python train.py --hidden_size=192 --hidden_act="swiglu" --moe_layers=[0, 1, 2, 3, 4, 5, 6, 7] --lr_router=0.000484 --num_key_value_heads=1 --vocab_size=16384 --norm_place="pre" --rope_theta=10000.0 --rope_fraction=0.5 --tie_word_embeddings=false --optimizer="adamw" --beta2=0.98 --max_grad_norm=0.5 --final_lr_fraction=0.1
Below are experts of layer 4 (counted from 0) of a mixture-of-experts language model. Rows are named router (the router's row for the expert) and show model dimensions 0-31. Each number is 500 + 50 x the weight over its row's rms, rounded and kept within 0 to 999. Numbers have three digits each.
After each expert's rows: "gets" lists some tokens that make up at least twice as much of what it gets as of all text. This comes from a sample of Wikipedia text that the model never trained on. Tokens count by the router's weight.

# expert 27
router:483471454487442445418576590428473519468456451474505416567587399476525452522454517552461474542558
gets: " the", " of", " The", "'s", " his", " a"

# expert 30
router:440476407482482467487516523484492502563481500470493521603498497454510509509597554587511473495474
gets: ".", ",", ".\n\n", " by", ":", " with"

# expert 29
router:491492485469452407527462624489483560535485495421454554540570381545408435592549552516537483515506
gets: " ", "0", "8", "9", "4", ":"

# expert 17
router:526463466496472453484433547537586535496454457476564532519608453557450485510471544543464470587401
gets: " |", "ing", " Total", " No", "ation", " Team"

# expert 15
router:429396436485537507440505538495466564490439484488517523508566497475477470568502484599570487509462
gets: " in", " to", " as", " for", " with", "."

# expert 33
router:492427431475535442491478626432485516478392463521443434511561427476470430569534533536564506542491
gets: " the", " |", "–", ".", "201", "202"

# expert 19
router:413429436459526444485482578451496522456513489445541419534609456465469474515439529591475520546543
gets: " the", " a", " The", " an", " his", "The"

# expert 25
router:463489502578548461462439534488570556469502546516545502524477409453451460588522463546478509540461
gets: " |", " ", " |\n", ";", ":", "0"

# expert 14
router:463447419494423418520479616506546550547522536460519409514557447530371413523553519522532488569483
gets: " and", " of", " to", " the", " in", ","

# expert 8
router:466453426586478445396452577452503517449570504469487485531549469377406559576498483528489470547526
gets: " to", " a", " at", " for", " from", " by"

# expert 5
router:474459407466465481533457538435478580544476453448563428509495460466478543575492575549378479568533
gets: " (", " \"", " |\n", ".\n\n", " =\n\n", " first"

# expert 26
router:468481481480509514505552608413500526529499491549485507517594428554367477578469474507541424548513
gets: "-", "|", " was", " is", " and", "=="

# expert 4
router:405451462531526449474500566497527512554486529520496433505484527559355468540550555577496565511532
gets: ".", " ", " R", " H", " (", " W"

# expert 22
router:447460465428490474487432578507561493535548511438508508603490514468481438531549549550501488541428
gets: " |", " ", ".\n\n", "|", ".", "==\n"

# expert 13
router:475471442485435425443459513479529432475552479554597466538508418467493438615453481591530557539478
gets: "201", " a", "200", " in", "199", "202"

# expert 1
router:507504382581526427456479528557559503537542524466505491513516487465436448547452514530487436524482
gets: ".", " \"", "\n\n", " p", "et", " l"

# expert 20
router:503476491565446454484445587427567556499480513474528509471545411533384505570410524501498404541530
gets: " ", "\n", " (", ":", "-", "\n\n"

# expert 16
router:461463487561469471487494545503572474533481499466473478524554465524404387527537523581492569546442
gets: " ", "1", "2", "0", "3", "6"

# expert 23
router:526452468547442502509514525480555557520500405419485458518526426434350520515532411553565528559461
gets: " |", "%", "th", "|", ";", "5"

# expert 11
router:507456466453390543537488573420508625518485552485543481556467459505412449593489514605502421502516
gets: ",", " ", ".", " and", ";", " ("

# expert 32
router:518417456458576497418558583473414545437454544499420465546543480479473397545517543552579490516445
gets: " and", " of", " to", " that", ".", " was"

# expert 0
router:478521429456518454556551552509533589508505560529447479528474469553493511570534489616488546476473
gets: ",", " |\n", " that", " which", "\n", "),"

# expert 24
router:496389476516483434458474565516544551521448510500534554507541452437442487579520503543486491564401
gets: " in", " |", " on", "0", " at", " for"

# expert 38
router:441445447531500508497493637412467482446478488559442512509570421468408513563440577505449482575485
gets: " was", " of", " is", " as", " a", " were"

# expert 37
router:403536431494450443491518554434477551530499521486523491586476459489442430550524551574469519585435
gets: " |", "|", "\n", " (", " |\n", ","

# expert 18
router:413482465487532521532560523433557608534464477488526507544482436526485472531493468562572524442491
gets: ",", "s", " it", " he", ")", "ers"

# expert 36
router:504495402493433407538434563500503552540486497554530563527582412465399482568529564531457396501474
gets: " ", "-", " (", " of", ")", "–"

# expert 10
router:554479410557500498515496503436445438539529479495531457508544513436407512597572538518545411500504
gets: "-", " B", " T", " M", "–", " K"